Weights of a small mixture-of-experts language model, trained from scratch on English Wikipedia: 4 picks a token.
Below are experts of layer 5 (counted from 0) of a mixture-of-experts language model. Rows are named router (the router's row for the expert), down (a neuron's output weights, with its number) and show model dimensions 256-383. Each number is 200 + 30 x the weight over its row's rms, rounded and kept within 0 to 999.
After each expert's rows: "raises" lists some tokens whose logits its average output raises strongly, later layers aside; "comes before" lists some tokens at least twice as common just after its tokens as in all text. This comes from a sample of Wikipedia text that the model never trained on. Tokens count by the router's weight.

# expert 39
router,151,215,222,222,150,216,166,217,194,248,221,163,227,229,237,160,222,165,280,196,216,266,237,194,153,191,243,254,193,168,147,169,220,179,160,186,237,160,172,135,196,213,180,206,227,207,141,197,191,192,209,218,232,173,141,162,160,165,210,213,200,212,226,195,200,195,172,172,220,204,230,216,245,209,207,143,247,179,171,173,195,203,224,199,173,183,177,158,223,272,191,170,226,199,180,230,203,191,221,203,287,157,172,186,205,176,212,211,207,251,262,175,158,177,197,270,195,205,177,195,203,160,196,215,226,195,218,193
down0,230,152,157,246,259,175,166,196,238,189,205,199,132,164,199,184,209,193,209,168,215,142,195,146,223,176,194,158,179,208,224,166,177,191,164,252,218,163,230,173,207,205,182,218,195,223,206,241,235,155,160,170,210,149,170,183,185,188,238,191,212,187,164,174,174,177,176,181,194,249,210,192,163,200,137,224,188,235,151,180,185,220,185,150,185,213,233,219,195,222,160,209,158,219,167,195,189,210,200,212,175,194,177,205,200,188,211,227,194,177,250,201,174,225,150,166,168,190,248,179,209,228,171,207,200,175,212,183
down1,187,207,181,237,203,186,207,230,179,189,161,155,175,169,212,171,202,150,226,192,222,235,206,210,190,177,222,142,211,199,219,247,178,185,179,196,216,159,157,221,209,194,219,190,241,169,222,225,139,184,226,170,144,214,210,189,207,185,218,148,178,161,192,220,259,202,203,183,200,196,168,162,260,209,178,204,187,160,186,172,218,226,226,221,197,176,243,209,245,154,156,236,245,186,195,163,196,218,218,230,206,175,186,189,196,239,134,219,206,214,248,174,242,143,169,212,245,235,209,186,170,161,184,224,190,167,182,180
down2,162,259,171,173,157,277,207,174,198,162,202,206,175,211,205,215,231,150,220,188,197,188,182,159,166,189,225,144,215,210,228,230,179,212,166,224,232,159,179,169,186,216,169,149,185,139,155,192,191,149,242,184,207,211,197,200,210,170,227,164,217,195,156,174,200,241,202,164,179,224,201,176,215,159,214,164,207,192,159,234,196,171,192,251,207,232,195,200,167,181,193,217,215,168,213,220,251,227,249,191,204,116,246,181,190,154,184,209,223,159,240,181,180,141,203,171,243,169,167,201,179,227,146,223,180,198,177,196
raises: "\n", " —", " "
comes before: " ", "\n", " 0", " 1", " 2", " 3"

# expert 25
router,192,181,137,182,207,177,203,205,178,224,230,189,247,252,252,172,183,179,203,178,219,192,227,195,198,188,205,251,161,226,217,127,228,240,191,218,205,137,154,171,197,196,155,183,238,234,186,253,191,186,230,169,207,168,209,184,232,175,184,187,208,171,207,236,192,201,168,225,150,189,214,263,249,228,204,241,254,194,154,200,198,186,239,204,134,193,155,150,179,261,141,166,203,200,158,172,164,158,247,216,195,200,199,193,193,180,232,248,195,174,219,190,227,201,158,251,175,202,140,190,182,163,206,189,213,153,204,215
down0,225,207,194,174,195,178,176,199,235,205,180,231,252,188,205,200,180,221,140,169,165,177,185,245,231,210,254,168,191,231,155,168,192,151,206,192,238,224,203,187,167,211,209,227,201,185,172,234,196,216,182,160,162,248,185,255,194,252,183,159,222,250,157,196,210,243,156,226,219,162,157,242,188,199,160,183,156,197,164,155,170,181,168,206,176,147,216,177,222,202,201,204,188,245,192,150,207,178,172,194,253,163,212,192,223,227,202,215,195,154,181,230,164,179,201,125,236,249,201,192,172,208,203,214,180,215,200,214
down1,255,198,193,232,208,164,219,224,161,187,249,220,170,168,215,207,218,195,246,206,218,175,185,183,182,178,178,248,220,230,199,272,261,241,184,209,251,218,236,182,214,161,272,222,195,228,246,211,230,213,268,273,210,236,196,197,180,224,171,151,239,193,205,233,199,208,196,236,212,194,232,197,181,241,168,235,231,173,211,243,208,164,217,206,189,242,229,223,205,209,188,248,234,209,233,172,165,204,220,219,219,164,194,210,160,217,232,208,215,240,219,243,207,178,197,212,215,173,187,219,170,162,187,200,188,202,175,160
down2,175,183,200,217,242,238,212,182,182,181,186,212,223,243,181,255,174,193,244,191,184,205,212,204,161,201,164,162,196,176,190,205,216,206,204,199,170,212,161,216,204,188,177,217,170,211,170,182,138,216,246,189,180,231,215,213,231,209,232,224,167,176,188,246,202,166,171,222,185,243,212,141,234,204,242,229,172,157,164,229,184,165,233,171,209,200,176,213,148,124,176,222,183,240,210,243,220,207,159,185,265,204,197,200,203,199,162,198,153,188,209,236,174,202,249,162,204,246,186,234,157,187,168,243,176,196,160,248
raises: "|", "-", "\n", "—"
comes before: "-", "|", "\n", "N", "=", "W"

# expert 27
router,177,177,201,176,151,207,195,245,218,188,225,201,198,103,172,197,158,202,204,198,184,214,214,220,224,190,176,188,203,182,209,223,223,205,176,144,218,216,166,230,182,183,232,213,173,184,154,198,202,171,185,205,224,262,206,163,283,156,258,240,204,155,190,164,185,159,208,223,177,157,206,209,178,214,219,179,160,205,240,205,206,174,240,179,188,191,230,185,222,214,235,244,148,200,224,228,211,205,228,225,236,208,222,172,236,234,229,172,180,176,180,234,261,243,228,156,231,183,224,202,190,204,177,171,190,203,162,231
down0,233,169,178,168,160,136,225,219,170,185,190,182,193,138,212,211,193,267,192,203,187,204,262,203,201,190,202,188,175,166,173,179,213,194,197,152,152,216,180,203,194,228,251,180,208,237,199,192,223,259,220,220,237,228,250,227,213,207,179,252,214,197,169,212,160,251,174,181,222,200,236,187,186,228,182,212,178,215,244,232,224,178,194,192,250,199,233,208,205,219,260,235,240,246,192,213,221,161,195,156,183,270,179,247,210,219,202,248,223,172,168,173,209,166,225,285,174,250,214,178,169,227,169,238,205,226,198,183
down1,168,162,203,262,178,187,247,191,198,253,169,251,215,202,200,232,226,194,170,200,205,215,222,276,217,191,216,200,213,208,235,204,219,210,184,260,227,213,208,195,220,138,195,157,214,224,238,151,216,208,221,218,218,242,219,190,211,257,254,161,189,255,193,188,205,170,172,224,151,171,269,201,249,203,221,208,149,221,220,231,219,257,202,208,218,263,181,182,243,214,162,157,189,222,211,180,162,121,158,191,215,213,184,182,225,151,194,188,161,202,174,160,211,164,176,204,167,188,220,127,203,243,204,231,203,156,136,178
down2,200,204,227,177,179,242,183,182,199,199,236,204,194,215,199,186,197,229,211,227,175,215,195,239,194,212,249,193,224,174,240,200,169,222,151,252,203,235,164,184,172,173,151,213,234,165,164,158,166,164,172,224,182,171,168,161,207,197,253,248,219,208,271,224,207,179,178,265,171,185,191,216,185,186,207,177,151,197,155,233,225,254,115,218,206,279,191,148,154,174,195,207,197,239,163,175,207,223,187,181,201,197,218,204,209,161,194,205,177,179,214,211,207,185,205,194,232,173,201,187,175,229,202,226,187,197,152,238
raises: "=", "Scientific", "-", " to", "Location", "History"
comes before: "\n", " The", " ", " In", " He", " It"

# expert 43
router,161,227,200,226,215,255,195,173,236,185,202,269,201,218,190,288,226,152,180,255,219,161,264,145,207,167,212,170,204,198,192,197,229,205,192,205,207,244,241,203,153,244,199,177,195,175,294,226,163,155,230,177,207,206,187,161,189,198,250,210,212,228,213,184,207,179,215,192,184,216,192,228,252,179,198,204,194,189,230,188,191,207,212,226,218,198,201,200,171,224,247,182,168,191,212,202,219,210,177,193,186,205,151,194,213,166,165,223,221,253,228,182,242,209,213,125,229,217,212,231,167,150,223,216,221,188,179,201
down0,227,186,174,159,179,201,218,189,291,224,209,193,228,150,219,211,223,216,254,174,226,187,204,176,235,183,215,191,223,254,193,231,263,215,190,194,190,232,228,215,172,163,195,159,211,198,221,216,194,167,190,148,199,195,181,205,209,217,225,192,197,220,172,153,219,185,190,183,187,250,160,229,156,238,115,243,151,176,197,158,196,210,242,194,219,208,200,181,223,201,192,204,193,181,203,206,171,198,188,131,191,207,213,221,200,183,251,217,146,153,242,256,185,231,209,190,194,141,172,139,162,227,232,130,219,205,221,241
down1,198,186,265,184,184,243,240,177,196,244,242,169,168,247,202,158,203,215,155,263,162,183,223,202,151,178,207,228,210,201,210,187,242,191,181,219,222,215,191,216,158,181,154,233,206,205,225,236,235,209,213,228,208,253,243,197,168,239,176,241,248,177,191,252,201,191,138,156,180,181,136,184,234,206,214,170,210,275,151,227,204,197,187,230,196,173,235,195,187,256,156,159,191,223,191,204,243,248,217,249,226,217,172,169,211,172,203,245,194,222,150,191,145,225,206,215,147,235,207,224,248,218,241,196,230,175,210,248
down2,167,189,203,227,192,222,240,190,160,233,271,219,211,234,232,181,239,202,228,199,223,260,206,222,208,233,213,216,162,182,206,273,214,178,209,194,174,170,234,182,178,225,228,168,179,165,202,162,219,153,228,238,215,239,172,214,184,233,213,201,186,199,231,163,249,224,231,201,217,242,233,180,187,228,180,226,209,233,150,178,196,193,222,197,209,191,226,167,193,257,223,182,200,214,217,181,272,176,259,193,235,244,195,187,247,177,162,220,190,190,236,182,255,223,256,253,219,184,195,200,213,265,161,183,177,210,231,185
raises: "sis", "tur", ":", " |"
comes before: " |", ";", " /", " JPL", " Lemmon", " km"

# expert 10
router,242,192,195,221,122,222,203,239,234,214,191,199,220,241,257,168,212,185,164,199,220,184,229,258,190,247,187,212,223,208,216,224,203,192,202,172,243,276,240,178,172,192,210,195,174,205,178,186,213,186,235,176,236,172,246,167,184,218,237,219,209,181,200,189,192,199,254,231,213,172,153,180,187,201,184,221,211,195,261,205,202,201,139,223,272,161,188,187,178,165,227,167,206,214,170,186,165,189,215,247,264,209,204,204,159,206,213,238,227,189,222,193,165,186,178,194,147,201,181,225,207,221,220,276,201,209,151,215
down0,188,193,239,200,186,192,227,207,179,229,188,215,155,185,210,250,156,219,153,176,251,209,233,213,192,226,134,163,198,210,122,183,203,231,172,193,219,210,206,154,195,218,226,145,196,268,225,173,185,209,207,231,183,195,202,230,217,190,210,176,208,186,194,182,179,169,217,201,259,215,208,197,225,193,214,193,223,228,270,239,212,235,183,184,217,156,181,252,231,196,224,243,221,191,207,167,150,201,224,165,202,200,208,220,206,180,205,200,249,198,186,149,210,194,220,223,229,204,216,222,206,198,255,196,165,199,243,173
down1,211,153,172,226,235,234,190,176,139,194,213,232,266,155,214,156,212,183,237,212,210,136,175,193,199,161,205,226,189,206,203,184,222,206,220,218,201,161,221,201,246,228,181,176,157,157,138,192,160,224,196,219,244,214,188,229,186,245,188,225,222,222,169,172,233,201,192,262,169,171,197,205,192,154,177,188,203,172,181,181,262,180,196,144,183,180,241,165,166,200,176,206,158,241,237,219,180,209,155,189,248,212,204,182,162,155,184,203,198,179,172,150,192,200,174,203,173,224,219,228,201,221,220,204,212,245,174,265
down2,174,179,198,179,258,196,216,219,207,164,189,190,216,160,221,211,184,201,223,160,140,217,230,125,196,140,206,226,185,232,186,194,207,264,231,197,170,159,187,200,209,150,179,255,232,201,212,195,232,212,198,192,178,216,192,220,182,186,194,188,154,222,203,193,205,259,158,171,202,249,251,234,197,218,206,234,193,210,181,229,148,199,181,190,150,210,168,168,237,248,207,205,188,178,205,206,267,204,194,188,133,169,198,188,183,206,210,226,222,243,243,179,199,227,236,194,184,161,210,194,207,178,210,209,199,213,191,205
raises: "\n", " Other", " However", " They", " This", " Despite"
comes before: "\n", " The", " He", " In", " It", " This"

# expert 59
router,231,220,187,207,180,210,174,229,212,214,185,238,217,263,232,197,213,232,191,218,169,196,241,209,146,166,173,252,188,186,236,158,202,246,193,211,239,135,147,176,194,213,165,172,229,223,200,199,198,180,227,196,180,211,250,228,146,191,203,192,204,216,178,166,184,214,156,239,147,129,168,201,222,194,229,200,276,181,177,149,160,240,201,232,175,200,181,213,229,263,128,163,209,158,179,168,180,152,224,192,136,195,181,186,185,146,202,211,192,180,228,211,183,201,182,225,156,183,203,225,209,206,173,186,205,133,211,175
down0,241,148,246,232,202,217,188,195,229,220,158,215,192,212,141,208,246,217,209,208,213,250,203,193,262,201,165,245,218,211,206,192,236,171,184,194,224,233,155,232,233,223,202,217,243,178,181,187,170,155,191,200,150,201,219,179,178,244,212,204,276,195,199,225,186,225,194,187,189,136,236,202,203,208,156,189,261,234,172,250,218,186,222,243,196,204,202,156,208,262,205,186,175,206,141,232,189,216,208,182,179,269,220,200,248,177,220,188,207,240,258,210,216,175,207,190,201,171,183,231,195,190,188,247,194,224,204,182
down1,252,278,199,172,173,187,172,197,192,250,232,247,182,166,179,260,201,181,221,198,126,252,205,242,215,235,125,221,211,220,183,203,159,233,220,175,231,220,146,172,169,194,209,233,177,211,251,169,206,201,229,227,176,234,164,203,165,252,212,156,179,242,239,158,237,181,216,163,175,148,218,235,184,205,167,249,176,215,245,213,227,198,196,224,193,243,204,222,230,160,178,236,193,189,181,216,230,179,207,237,210,218,177,170,229,176,194,133,157,220,216,157,186,205,199,212,175,202,191,232,208,166,213,172,190,261,219,159
down2,245,237,185,165,225,219,217,213,183,292,171,213,223,226,157,201,159,205,208,180,212,230,214,219,202,238,182,148,196,178,216,255,198,206,216,232,224,259,193,248,225,188,213,204,243,223,170,168,238,212,203,157,207,165,220,239,292,227,223,196,211,241,202,222,222,274,248,176,220,176,146,190,204,200,210,186,171,224,184,167,172,231,176,247,189,231,195,180,145,173,176,213,180,177,163,203,193,144,189,216,207,173,264,224,231,182,160,216,167,211,161,170,163,202,200,213,211,230,218,181,204,181,198,212,199,237,227,215
raises: "-", "\n", "The", "|", "He", "In"
comes before: "-", "|", "\n", "==", "The", "==="

# expert 15
router,193,194,168,159,223,142,213,171,216,203,165,201,166,206,225,204,211,172,174,180,210,277,195,182,152,137,237,220,209,174,192,181,197,263,225,210,212,215,171,131,189,207,163,175,166,213,212,212,178,168,182,162,246,155,141,175,157,235,186,204,171,176,190,158,149,180,170,191,221,175,162,238,222,234,154,182,218,204,129,211,180,172,224,176,181,208,234,235,211,210,148,185,238,179,198,196,228,179,205,209,176,185,165,198,162,198,195,120,198,213,217,203,165,195,191,160,179,225,179,237,224,166,240,221,295,190,248,228
down0,217,198,176,221,191,154,234,268,215,233,255,195,158,193,212,244,198,179,163,213,247,240,170,219,225,194,191,152,150,178,134,221,160,241,220,196,196,181,187,205,143,163,193,193,211,201,156,242,151,171,199,229,215,181,221,149,211,187,192,207,202,171,166,191,197,214,236,186,163,204,250,229,212,163,185,228,206,134,207,171,204,201,218,188,168,219,200,229,229,186,222,165,204,181,129,160,221,229,190,234,197,166,187,186,199,191,197,279,169,175,203,167,191,176,207,209,207,222,216,216,190,246,158,122,219,249,206,174
down1,213,190,200,213,123,182,229,173,201,189,159,209,151,187,246,175,175,248,163,185,192,220,140,196,205,190,159,180,151,185,156,222,234,176,242,256,192,221,253,192,212,164,178,145,186,207,206,215,182,233,300,225,185,192,180,200,164,261,197,246,238,211,167,192,187,292,146,177,235,196,190,198,275,181,212,178,170,219,199,207,154,203,223,184,225,212,168,190,197,164,191,216,218,207,167,157,177,171,186,186,161,186,207,203,221,187,191,179,174,258,203,139,168,160,223,217,218,237,214,233,146,204,198,206,164,193,196,222
down2,182,152,177,200,217,184,266,187,242,242,191,264,143,298,153,198,185,192,184,161,174,256,177,195,163,140,191,240,113,243,233,210,219,240,186,245,219,212,217,194,214,187,192,237,180,154,221,191,216,179,239,158,283,166,173,193,206,224,225,241,182,198,225,208,218,239,197,177,239,238,213,205,165,203,208,214,164,196,137,228,175,189,227,189,220,207,234,225,241,237,219,217,163,212,221,287,205,209,199,198,210,222,219,199,188,236,213,222,277,255,209,208,156,172,193,231,162,217,206,182,193,221,213,223,236,206,204,182
raises: "s", "p", "c", "ska", "phon", "g"
comes before: "s", ",", " (", "a", "t", "i"

# expert 40
router,178,204,210,219,211,206,204,206,195,250,156,249,205,209,241,164,192,156,240,252,184,222,252,183,171,133,238,149,203,140,212,203,167,161,174,199,226,244,204,182,243,173,195,196,219,182,155,181,197,183,188,176,194,137,188,202,186,220,230,192,250,232,226,158,169,161,187,166,202,201,139,208,191,195,187,197,182,199,178,203,174,188,204,195,202,248,204,196,201,264,189,189,219,209,202,241,216,206,218,234,254,238,232,176,172,142,236,195,172,201,173,155,178,184,266,225,172,125,209,239,180,189,143,211,188,161,211,240
down0,165,171,200,165,191,212,184,199,214,178,226,214,203,211,209,243,187,196,210,189,181,195,189,241,204,216,217,229,173,210,176,190,139,176,191,144,176,143,193,158,220,198,219,157,231,219,219,199,190,193,233,163,182,217,200,183,177,260,170,275,199,201,189,209,185,199,226,178,197,228,229,164,262,169,195,174,179,172,211,198,225,213,168,212,166,208,227,251,211,239,226,265,187,189,216,187,176,148,233,214,203,188,193,193,153,210,104,234,145,193,243,202,176,199,218,217,167,140,177,200,223,206,194,210,174,264,204,206
down1,219,179,197,176,109,159,158,192,216,154,229,200,178,209,214,171,206,209,222,203,243,248,199,238,203,221,207,215,200,169,202,122,181,225,210,182,218,264,221,185,196,189,220,194,234,153,187,165,133,185,194,179,250,194,152,205,231,148,203,222,258,200,226,202,195,225,225,187,165,258,218,188,237,251,222,191,196,143,164,214,183,230,207,203,230,253,260,188,185,238,177,203,207,202,209,203,226,200,211,206,195,161,190,201,222,223,148,185,239,222,195,268,204,169,198,206,234,198,198,174,209,256,192,213,183,173,141,213
down2,277,163,140,202,199,245,217,142,222,232,246,196,194,136,226,251,194,208,207,203,220,233,184,169,168,207,159,262,195,198,175,186,182,152,202,227,215,199,133,196,215,223,206,144,225,185,198,259,224,216,189,174,211,209,184,192,229,209,209,236,194,210,214,215,177,149,164,201,159,271,213,217,159,157,184,203,179,160,207,218,185,197,207,224,206,169,226,187,202,217,227,250,159,194,176,224,228,231,210,149,218,206,196,142,204,188,225,148,185,215,209,198,227,166,187,159,187,126,168,179,213,178,222,176,160,236,220,183
raises: "led", "ling", "oph", "aw"
comes before: "\n", " ", " 0", " 1", " —", " 2"

# expert 58
router,194,236,183,187,164,216,170,224,238,181,201,166,216,169,240,253,194,160,225,226,243,249,196,171,180,201,166,174,254,174,195,201,183,181,230,208,220,176,175,202,150,262,179,255,222,215,227,236,210,135,183,171,212,196,131,219,154,169,229,213,188,180,188,221,201,192,271,267,168,198,242,221,204,187,165,169,198,152,237,179,176,238,168,216,217,235,217,189,198,217,254,238,166,211,238,201,226,216,238,160,165,178,151,204,116,183,191,159,236,179,211,202,194,167,213,191,204,164,122,188,171,152,205,222,212,161,228,170
down0,260,182,228,217,238,257,197,227,193,137,221,251,228,216,222,214,179,279,275,185,204,224,223,226,220,133,202,186,240,170,243,209,206,215,261,208,183,186,176,234,217,195,200,244,179,185,136,213,195,154,213,251,183,218,202,188,218,195,236,172,197,214,184,187,230,236,265,222,213,173,218,215,190,173,197,134,186,234,200,211,175,189,179,176,158,160,221,159,204,173,199,198,181,184,203,224,210,154,240,239,168,222,235,243,186,184,221,212,159,174,252,218,143,262,244,174,189,188,161,259,231,202,181,221,199,177,221,250
down1,255,206,212,280,186,200,249,183,181,240,258,188,212,195,201,202,196,199,178,179,187,179,199,244,199,222,212,206,220,277,204,255,217,141,165,199,210,227,140,281,229,186,207,186,147,195,197,220,213,194,205,222,227,230,267,167,151,169,216,171,241,226,215,195,249,133,154,230,191,231,195,198,200,169,240,218,206,192,204,236,182,194,258,243,99,160,176,215,190,214,207,192,212,166,169,187,182,222,190,270,214,250,223,193,196,179,206,219,193,235,172,228,232,218,193,237,181,237,155,216,198,239,250,205,194,212,161,116
down2,181,137,171,194,251,157,230,209,212,239,195,218,194,182,166,171,205,223,157,192,254,234,270,203,211,215,241,217,285,200,233,202,230,173,193,245,222,214,169,201,234,192,217,247,193,215,225,198,170,165,211,149,192,228,187,220,210,162,227,214,197,195,226,161,238,196,241,238,197,222,214,202,194,169,159,202,161,180,224,191,187,226,211,189,210,219,185,189,215,194,196,199,211,254,188,227,160,219,191,176,228,215,200,203,205,228,180,189,221,166,173,193,145,198,193,213,173,159,206,225,160,167,205,191,164,226,213,218
raises: " and", " &", ","
comes before: ",", " of", " and", " (", "\"", ":"

# expert 28
router,129,214,212,183,176,160,166,226,192,152,233,218,148,178,204,216,162,223,171,147,202,256,237,170,247,163,210,165,190,213,230,209,214,128,228,225,200,210,177,202,179,168,218,192,206,193,292,209,173,210,207,209,239,192,170,212,220,207,204,193,220,212,213,202,165,206,202,234,263,207,142,215,209,212,212,222,177,235,196,176,240,174,218,208,149,174,212,222,186,308,238,171,233,236,205,205,200,170,182,171,171,210,216,164,193,195,198,183,208,175,198,163,189,228,206,170,191,175,177,210,214,215,203,195,180,262,196,237
down0,177,199,191,210,177,154,162,225,213,201,159,168,185,155,191,208,235,211,262,196,210,178,163,216,183,199,174,198,184,193,179,182,200,217,223,248,210,245,247,136,247,241,168,153,191,230,184,177,162,189,250,153,232,130,244,199,219,195,215,217,231,167,175,190,185,192,204,201,200,232,229,228,153,161,205,119,186,188,190,198,223,206,172,209,253,190,173,189,149,147,193,204,231,218,213,203,222,168,224,221,185,228,205,181,224,213,230,177,198,196,165,174,168,248,248,224,241,228,180,121,256,191,167,254,180,167,198,180
down1,214,230,205,191,215,201,251,229,243,212,200,158,174,222,174,234,198,202,232,209,183,188,275,176,174,213,150,193,166,161,260,203,170,191,196,235,251,208,177,189,166,243,198,123,233,171,224,278,194,176,223,213,235,232,177,188,175,142,170,206,208,236,180,215,232,229,249,224,215,205,186,133,161,217,154,151,263,198,227,150,196,212,199,199,208,162,165,260,188,230,204,159,164,210,191,204,164,180,247,207,154,191,244,206,217,204,196,212,187,162,172,169,240,275,250,210,162,182,198,231,175,175,214,179,152,162,161,212
down2,195,197,157,207,244,216,196,172,209,227,231,176,242,182,174,131,214,169,206,187,188,269,234,234,209,182,188,227,200,219,200,175,219,198,201,246,256,141,225,190,213,183,129,220,184,219,170,168,183,174,198,205,193,206,224,192,242,183,204,220,163,173,194,219,194,200,240,172,255,176,225,156,162,148,228,236,226,189,225,199,185,187,194,218,183,200,202,240,201,173,186,239,189,183,176,245,252,186,205,196,243,208,186,226,186,299,211,179,185,221,162,196,224,186,232,176,209,181,163,234,209,189,210,187,229,229,180,209
raises: "cur", "sim", "whose", "tr", "providing", "formally"
comes before: " |", "·", "ed", " -", "ing", "●"

# expert 42
router,219,214,173,181,207,189,180,223,220,174,173,194,191,202,208,211,215,271,199,201,166,193,231,206,186,178,145,200,195,169,195,175,223,238,213,215,245,181,154,192,179,218,159,151,243,202,229,240,181,229,182,198,158,222,153,231,190,206,174,201,189,196,210,175,207,217,165,295,198,154,161,236,204,200,216,188,261,200,157,131,196,220,176,230,152,228,184,198,219,236,129,133,213,182,215,187,205,188,225,210,169,231,218,193,176,213,218,204,179,165,197,197,210,182,199,164,168,205,203,216,198,198,186,196,193,192,244,189
down0,194,184,209,192,222,94,194,208,199,188,196,209,196,171,220,253,250,188,194,216,176,145,221,179,269,209,191,168,187,187,191,190,196,192,202,234,157,223,208,226,185,182,230,172,190,179,191,170,195,165,220,109,205,218,237,194,191,185,248,210,174,193,226,243,234,169,204,199,240,254,187,178,188,204,222,248,137,194,175,150,147,161,160,212,195,192,198,211,177,202,236,233,220,228,190,160,206,236,195,210,246,197,232,159,212,218,192,217,197,179,176,240,205,198,181,192,239,165,194,176,202,203,163,213,245,189,181,255
down1,157,222,188,223,185,297,187,178,155,175,201,201,180,227,237,219,216,199,160,187,209,192,149,182,223,219,125,169,197,182,169,237,224,226,243,142,178,170,199,247,206,246,253,229,150,193,212,240,143,153,201,252,162,184,230,186,123,241,207,163,221,204,232,221,234,204,156,220,193,138,195,176,189,203,192,201,140,239,176,135,171,193,181,233,172,155,191,217,228,203,200,261,205,119,255,209,209,172,164,215,176,205,233,221,211,145,148,176,232,171,189,177,206,181,212,185,204,232,217,145,216,190,210,205,209,180,175,201
down2,219,154,241,218,173,173,174,202,219,139,144,200,216,185,242,182,201,180,205,178,206,137,183,195,168,193,208,173,198,160,207,239,193,196,244,193,222,213,225,216,152,152,276,176,227,192,227,215,168,231,179,203,232,159,178,161,171,240,236,170,197,204,181,250,188,179,179,215,168,205,195,204,208,162,205,169,211,210,233,137,131,195,242,241,220,154,202,191,168,172,246,246,253,158,293,197,163,237,177,140,255,217,178,184,179,184,188,160,155,202,222,184,178,178,156,158,229,220,201,221,212,224,203,201,176,191,207,206
raises: "\n", "|", "The", "-", "It", "His"
comes before: "-", "|", "\n", "==", "The", "==="

# expert 9
router,191,213,240,206,171,248,208,167,223,173,184,191,231,200,202,198,249,179,302,216,197,194,179,199,214,195,209,232,161,164,219,232,216,212,159,213,250,193,237,184,214,242,158,219,216,168,175,230,159,185,190,206,189,174,153,205,187,170,223,222,167,236,207,190,223,212,181,204,205,130,242,235,206,185,210,173,207,193,181,211,174,211,239,211,200,193,179,276,172,177,147,220,175,177,231,207,167,198,195,212,227,122,143,207,173,128,197,171,240,238,235,207,211,211,193,152,142,200,203,175,184,205,231,199,230,208,176,245
down0,174,167,216,171,149,208,154,147,190,191,244,188,178,220,203,161,259,191,222,224,219,129,126,200,218,193,224,200,184,230,193,224,215,206,145,237,241,157,185,173,218,217,232,235,168,180,157,148,206,226,251,213,220,166,253,193,156,194,205,178,155,173,190,198,170,166,184,200,216,224,205,191,184,233,174,216,171,202,229,239,160,197,226,170,162,270,210,227,205,198,226,194,181,178,196,157,193,196,220,174,161,178,188,213,198,173,178,193,233,221,205,187,216,207,195,203,228,235,167,170,165,234,224,186,161,196,185,197
down1,223,201,225,198,230,187,123,160,159,173,241,217,210,201,189,223,192,194,254,211,210,253,237,152,240,210,202,188,195,157,220,198,220,198,223,190,265,193,169,204,167,246,177,165,239,131,242,207,209,152,206,179,242,204,185,213,222,200,234,215,207,233,229,223,146,190,196,133,220,173,178,191,196,272,200,209,218,182,215,221,178,166,86,195,224,190,198,164,168,235,243,181,183,212,179,188,248,195,183,210,174,216,212,204,214,239,188,216,179,213,208,250,190,173,221,280,219,238,191,211,219,190,181,193,227,210,241,191
down2,201,143,198,185,166,218,195,235,178,168,192,171,197,181,218,156,204,232,193,216,181,179,158,225,218,179,154,173,164,244,216,150,193,208,194,149,159,229,167,190,187,236,193,232,206,220,162,249,218,203,247,221,228,215,207,173,105,180,191,176,241,165,263,233,176,239,188,270,250,184,195,155,163,214,201,237,186,205,201,266,184,156,253,220,156,172,219,235,202,185,209,211,219,202,194,263,153,254,155,205,231,176,194,223,167,223,228,214,229,180,236,162,197,164,160,193,226,232,180,209,187,222,226,217,175,207,191,140
raises: " others", " different", " other"
comes before: " |", ";", "th", " years", " km", " m"